Weights of a small mixture-of-experts language model, trained from scratch on English Wikipedia.
Experts: 32 experts in each of 8 layers, 192 squared ReLU neurons an expert, 3 picks a token, a softmax router, a shared expert of 192 neurons.
Below are experts of layer 5 (counted from 0) of a mixture-of-experts language model. Rows are named router (the router's row for the expert), down (a neuron's output weights, with its number) and show model dimensions 0-63. Each number is 200 + 20 x the weight over its row's rms, rounded and kept within 0 to 999.
Before each expert's rows: a language model's description of what the expert responds to. This comes from a sample of Wikipedia text that the model never trained on.

# expert 26
Line breaks ending list and table rows, plus odd single-letter or short pieces early in split words and names, such as bo-o-ze, O-y-ster, anti, pre.
router,190,212,196,187,235,156,198,205,194,221,209,213,179,163,215,188,181,223,175,199,257,177,173,158,185,230,187,206,193,199,212,176,206,183,227,188,199,214,203,215,227,206,206,227,216,242,212,213,190,218,212,247,221,202,208,226,209,209,192,216,177,203,219,199
down0,219,221,198,214,195,174,201,214,190,225,221,170,204,240,188,183,204,204,189,226,178,196,160,252,208,204,202,199,178,209,213,194,203,181,184,196,205,236,207,194,210,204,206,199,230,206,171,220,197,210,182,177,213,189,191,189,187,200,199,229,165,214,196,195

# expert 3
Function words and key verbs in biographies of athletes and people, such as born, married, plays, debut in, club, footballer.
router,184,193,193,194,190,197,165,187,243,211,195,233,180,184,172,192,214,206,229,188,198,174,173,186,218,216,200,184,164,198,197,193,194,189,216,237,213,207,202,193,193,232,191,206,217,205,174,204,236,207,183,203,225,178,179,212,219,218,190,230,215,189,169,172
down0,208,221,182,159,194,227,172,172,183,196,187,173,190,220,225,187,197,216,209,217,217,243,244,236,226,213,197,186,173,201,176,210,189,202,218,184,217,192,216,203,198,205,213,221,205,210,194,194,168,224,241,179,222,191,221,200,181,215,168,183,202,170,192,187

# expert 27
Nouns for works and events after the, a year, or possessive, such as film, album, novel, song, book, production.
router,174,192,174,163,207,161,179,215,238,200,220,185,182,207,214,202,190,236,232,214,235,225,208,200,197,203,218,181,212,202,211,195,218,214,218,204,207,179,181,183,202,208,184,191,256,190,201,238,214,211,203,207,204,191,171,229,243,214,174,211,206,184,172,201
down0,184,187,217,224,213,203,226,166,178,218,208,203,218,210,214,154,212,191,198,198,170,203,196,231,204,247,206,189,181,205,230,208,181,209,200,196,186,170,235,213,171,220,204,216,189,210,230,215,206,177,176,177,176,190,183,237,178,183,181,177,217,229,173,209

# expert 22
Colons after infobox field labels and the pipes, dashes and spaces that structure tables and lists: Density:, Enrolment:, | 0 |.
router,201,185,193,220,184,213,165,227,218,219,205,213,183,201,208,188,225,219,180,213,231,152,185,207,199,200,210,201,164,188,241,197,199,194,215,180,190,202,195,208,212,218,174,211,198,219,176,179,224,202,208,187,225,184,185,210,213,193,188,238,207,169,157,190
down0,223,209,243,164,189,179,228,206,185,239,170,189,168,181,247,233,185,178,214,238,205,208,235,187,178,189,197,232,197,209,206,191,224,231,185,232,200,229,204,180,196,196,200,221,207,196,222,198,194,207,227,190,182,170,187,207,177,233,157,195,188,208,212,215

# expert 6
Auxiliaries, copulas and prepositions linking clauses in prose, such as was, is, as, with, by, plus -ing verb endings.
router,179,234,184,219,231,180,170,182,207,217,209,246,199,221,180,207,251,200,243,242,219,195,206,171,173,209,188,202,203,206,218,193,189,198,225,226,166,198,199,160,192,198,182,233,205,223,208,230,217,235,201,211,198,187,191,183,198,222,194,254,188,190,185,218
down0,204,212,179,198,167,207,199,226,226,199,159,190,210,211,187,219,233,217,184,206,225,211,160,210,185,208,195,186,212,175,196,172,202,173,199,186,218,209,193,187,197,207,202,193,186,166,217,177,180,212,203,196,183,207,218,210,199,180,216,162,183,216,194,197

# expert 12
Dash and pipe markers that open infobox or table lines, and field labels like Born, Genus, Binomial, Species, plus some mid-word pieces.
router,188,170,202,210,223,175,202,210,212,218,191,216,203,189,186,176,232,234,209,206,240,184,201,233,179,185,217,183,171,163,202,162,215,174,202,197,175,212,191,207,227,196,177,204,211,179,165,208,200,185,196,230,240,158,198,172,202,203,216,219,204,195,219,188
down0,190,168,192,203,173,192,227,213,206,203,196,197,203,177,202,182,231,220,204,182,177,160,198,212,205,195,197,186,184,204,194,205,219,229,195,192,200,211,225,189,192,236,231,178,184,213,180,175,191,222,227,202,180,155,215,155,211,190,215,218,198,211,193,204

# expert 11
Prepositions, articles and quantifiers inside running prose phrases, such as full of, with large, demonstrate the, several, among, between.
router,184,225,170,210,215,198,168,186,197,214,218,237,189,188,184,214,231,193,241,208,223,197,198,176,205,213,187,192,192,198,230,187,214,190,212,202,183,180,164,187,206,162,152,200,207,215,209,204,217,233,201,233,218,172,164,193,205,207,195,232,214,155,199,210
down0,238,203,224,254,226,192,200,205,198,184,203,211,251,189,234,233,168,197,202,208,157,207,212,208,211,229,238,170,206,195,201,200,213,203,193,169,156,185,208,232,170,210,210,193,208,180,216,224,182,204,238,200,197,195,212,215,194,179,203,187,162,208,168,188

# expert 5
Field names and list dashes starting lines of infoboxes and data lists, such as Total, Coordinates, Born, Preceded, Directed by.
router,180,183,200,165,205,206,208,181,186,213,199,193,202,208,188,180,217,203,199,189,245,200,219,215,231,201,230,162,172,174,180,198,222,179,188,191,181,216,189,190,193,231,178,255,225,192,212,177,201,187,196,198,202,167,209,210,199,214,205,211,175,175,171,223
down0,191,185,152,222,207,203,215,169,206,177,195,230,210,170,198,211,211,195,233,194,174,203,189,205,223,201,194,226,211,180,189,204,219,162,209,195,261,236,204,178,205,210,205,194,237,227,197,178,200,232,198,173,187,209,182,198,171,214,193,194,209,214,199,182

# expert 13
Coordinating conjunctions and commas joining words or clauses in running prose: and, or, but, &, and commas in lists.
router,194,174,180,204,211,185,161,187,228,214,204,209,208,177,174,234,186,220,208,259,205,211,193,196,198,188,173,168,207,196,208,180,231,181,202,213,195,221,210,202,231,186,201,207,206,242,215,210,198,178,180,216,211,171,171,187,219,205,197,214,202,179,188,200
down0,205,179,203,177,228,190,216,197,235,186,200,218,228,220,171,191,204,232,204,195,182,216,183,210,155,186,204,218,163,187,198,185,176,206,210,185,178,240,197,179,181,177,203,196,210,195,164,214,180,195,216,187,205,229,213,193,193,206,200,211,185,177,216,224

# expert 21
First pieces of personal names and Latin species or genus names in lists, such as John, Peter, al(bomaculatus), Nas(sarius).
router,181,212,164,172,210,201,175,186,215,209,237,206,161,178,204,184,186,218,204,197,259,199,192,186,187,213,170,170,198,210,240,178,219,186,233,205,163,204,184,190,204,217,160,217,212,218,189,206,235,197,202,207,229,180,169,210,203,213,199,227,199,183,182,198
down0,199,185,195,209,219,193,195,168,211,207,240,219,202,194,181,213,227,187,219,195,198,208,182,230,199,169,229,197,196,184,199,183,213,243,211,197,215,172,217,178,179,223,193,204,184,204,190,202,212,200,202,188,229,194,201,182,167,177,202,182,229,192,202,198

# expert 14
Forms of be and the verbs or participles that follow them in descriptive sentences, such as was, is, been, set, believed, located, born.
router,188,224,175,199,217,211,189,156,180,199,214,215,202,217,186,201,237,224,223,207,206,199,175,194,214,203,165,208,203,202,224,185,194,190,213,249,192,205,204,165,212,229,167,242,212,237,190,234,198,209,192,239,197,178,210,195,194,248,187,226,198,184,192,232
down0,177,204,209,220,212,214,189,220,206,188,189,218,215,208,174,181,209,187,178,182,241,200,182,183,175,215,225,229,213,173,168,201,213,169,182,171,207,258,205,195,212,214,209,205,183,180,209,183,173,210,192,206,262,207,209,229,212,172,180,206,162,221,199,199

# expert 10
Column-header words and labels in tables and infoboxes, especially election and sports tables: Player, Votes, Candidate, Score, Notes, Website.
router,171,210,171,208,203,231,192,192,229,212,207,208,171,216,195,204,219,203,216,189,204,180,197,171,198,199,197,181,184,170,216,211,201,198,204,154,155,195,189,205,223,175,188,220,188,207,232,180,238,213,183,203,222,198,185,221,202,202,197,218,175,188,133,209
down0,208,171,199,168,190,205,222,174,244,204,192,176,189,198,197,177,186,212,210,198,207,144,185,170,197,214,191,193,182,200,169,209,198,216,166,201,219,196,190,215,199,167,213,205,201,191,212,203,183,186,183,201,184,182,176,191,174,188,162,208,229,222,200,207

# expert 29
Letters and accented characters inside non-English names of people, clubs and places, such as Józ-s-ef, Žel-je-zničar, Al-Ah-ly, ó, č.
router,183,203,209,199,218,224,190,227,229,187,237,214,155,171,162,206,207,229,218,195,215,176,205,211,204,231,218,177,165,189,202,180,215,192,233,197,215,191,199,216,219,228,191,195,242,218,223,209,188,217,156,215,223,187,142,227,195,209,214,235,180,204,207,226
down0,163,217,218,217,191,216,205,204,197,197,247,211,211,211,226,205,187,167,229,200,170,192,208,171,179,199,205,230,196,192,186,186,218,201,172,181,190,160,175,204,194,178,227,208,204,219,197,192,210,235,221,209,237,185,208,217,191,220,208,220,221,182,207,227

# expert 15
Line breaks and closing pipes ending table rows, headers and section titles, especially sports score and results tables.
router,181,173,193,176,234,218,201,212,213,198,200,192,164,178,182,190,203,237,255,185,222,194,226,212,216,211,212,199,210,197,251,215,195,186,207,202,199,235,199,190,216,208,168,210,201,213,204,192,251,215,194,219,197,197,187,200,243,183,221,209,179,203,207,197
down0,194,202,231,188,162,194,232,217,216,181,183,210,185,187,180,185,202,192,219,195,191,211,215,231,208,224,228,207,241,183,189,163,207,216,195,165,196,217,182,200,213,208,213,209,156,199,192,210,216,221,237,235,206,185,216,183,219,216,190,196,185,205,205,187

# expert 8
Line breaks, sentence-final periods, section-heading markers (==, ===) and opening quotes or parentheses at boundaries between sentences, paragraphs and sections.
router,183,201,187,174,214,208,186,179,223,220,195,205,183,170,154,195,245,221,239,189,212,213,173,171,190,223,198,194,203,176,218,179,188,179,216,197,175,170,192,173,219,205,199,221,213,213,198,200,220,184,216,214,232,197,194,207,208,230,166,220,184,187,191,183
down0,230,204,208,193,202,180,224,200,187,171,221,191,206,198,185,180,198,204,183,179,203,185,192,210,218,150,169,215,170,185,197,202,145,193,208,202,223,209,187,210,210,213,203,190,197,200,205,180,170,234,220,231,217,194,205,194,214,134,206,202,227,207,181,199

# expert 20
Words opening sentences or clauses, such as The, This, which, that, when, but, where, often after a period, comma or of.
router,185,225,186,206,207,222,173,178,227,210,180,205,189,191,175,221,202,219,242,247,195,204,193,233,217,231,195,160,214,190,216,207,237,203,203,203,160,223,183,214,222,162,173,185,206,228,152,190,202,227,197,223,192,184,207,210,229,218,204,206,187,198,204,179
down0,157,176,156,212,193,187,206,215,175,235,150,204,223,209,191,232,199,231,220,217,204,205,189,206,189,192,218,178,206,220,214,205,224,184,189,201,191,182,208,182,210,210,214,189,206,240,216,229,176,194,204,174,177,197,203,194,220,165,192,195,191,200,166,202

# expert 2
Word pieces inside people's surnames, often after a first name in cast lists, rosters and tables, such as Shaugh-ness-y, Rosen-thal, Cu-omo, Smith.
router,183,211,197,188,204,179,175,184,204,209,220,224,175,167,173,239,191,195,212,211,238,190,201,213,174,212,188,168,206,199,228,188,182,169,214,196,182,211,182,191,215,210,179,208,218,204,202,218,187,219,195,210,225,188,159,210,199,185,179,215,213,185,190,228
down0,217,186,209,215,199,192,205,235,213,230,204,178,157,212,196,197,219,225,217,211,232,156,184,192,190,196,217,221,232,187,203,223,218,201,225,202,196,236,200,183,175,203,208,192,204,182,174,247,246,206,206,182,180,183,202,207,178,202,207,197,216,237,208,217

# expert 16
Auxiliaries, infinitival to, and verbs inside clauses of narrative or review prose: have, had, would, not, to suggest, couldn't.
router,176,211,155,203,207,177,174,189,195,212,198,212,204,177,187,211,214,186,227,215,213,199,154,164,187,213,184,193,204,207,215,164,186,197,237,208,177,195,197,154,204,185,183,230,202,197,162,205,208,204,188,208,198,204,181,187,202,210,175,215,173,198,185,207
down0,213,204,219,200,209,192,210,188,190,196,208,171,205,203,214,216,207,201,204,251,225,203,212,185,216,207,213,208,184,187,201,219,186,184,200,186,211,220,198,228,206,209,169,203,219,273,210,174,197,174,213,229,218,155,180,192,180,184,186,178,210,178,215,216

# expert 23
Short syllable pieces in the middle of common or technical words split into fragments, such as pne-u-matic, pharmac-eu-tical, ter-ro-rists, synap-tic.
router,184,230,201,174,251,139,189,224,204,215,217,208,194,165,172,216,194,197,203,222,213,153,198,211,177,190,164,202,194,204,200,183,230,202,240,176,173,211,209,219,229,186,205,207,210,225,178,212,189,185,197,238,227,181,157,181,199,224,196,211,211,175,215,212
down0,203,222,190,187,215,223,184,234,202,214,173,179,206,185,210,191,228,242,181,191,182,210,203,166,219,198,198,183,175,236,224,187,198,190,184,216,218,191,216,211,185,204,217,208,213,218,209,226,152,189,193,205,221,216,199,202,174,187,227,196,218,217,222,174

# expert 30
Plural nouns and endings like services, films, songs, -s, -ites, plus slashes in footballer career lists such as team / apps / (goals).
router,183,194,172,167,206,227,194,199,227,218,247,200,192,223,201,179,219,195,204,200,230,190,201,209,204,191,183,169,186,193,226,188,186,190,206,190,190,200,204,163,215,225,186,209,209,249,202,211,238,202,157,195,219,200,179,184,233,211,215,208,213,197,163,191
down0,214,176,188,218,206,199,186,203,190,188,210,242,175,141,211,171,187,218,212,196,195,202,195,181,215,177,194,173,216,187,210,182,212,189,259,215,179,194,191,197,190,168,199,215,201,204,221,215,237,186,212,183,211,207,194,180,226,202,176,227,225,188,222,201

# expert 19
Words inside quoted or italic titles of songs, films and shows, often pronouns or short words: Just Shoot Me, Dream On, Love, You.
router,197,239,171,160,218,164,176,164,178,217,211,191,194,201,211,210,207,226,203,218,242,184,160,202,190,205,159,188,202,200,228,218,186,209,201,198,183,213,188,194,233,161,188,191,212,206,193,193,240,231,203,218,225,188,156,228,210,206,187,203,190,204,180,210
down0,213,240,202,209,199,189,216,198,191,212,225,210,199,171,227,205,205,185,232,221,222,180,213,223,211,205,205,194,174,182,172,180,226,196,183,212,193,187,229,214,197,195,179,196,203,182,184,234,205,210,189,183,175,210,173,173,229,209,193,207,223,191,180,174

# expert 31
Full stops ending sentences, closing quote-period combinations, and == or === marks closing section headings, such as See also ==.
router,192,211,181,181,225,229,204,184,207,226,220,212,189,154,212,200,202,203,186,203,199,201,186,176,200,226,195,191,205,187,212,167,243,165,193,208,166,207,228,188,204,211,191,200,229,240,168,207,214,182,213,185,208,201,173,232,219,218,203,217,160,198,160,181
down0,176,191,197,268,187,193,221,185,205,200,209,193,196,166,233,194,188,190,213,177,207,205,164,212,139,202,190,221,211,216,190,219,190,161,189,187,187,175,190,169,159,224,189,207,203,171,199,197,222,247,171,229,238,202,236,169,204,135,194,212,197,161,219,195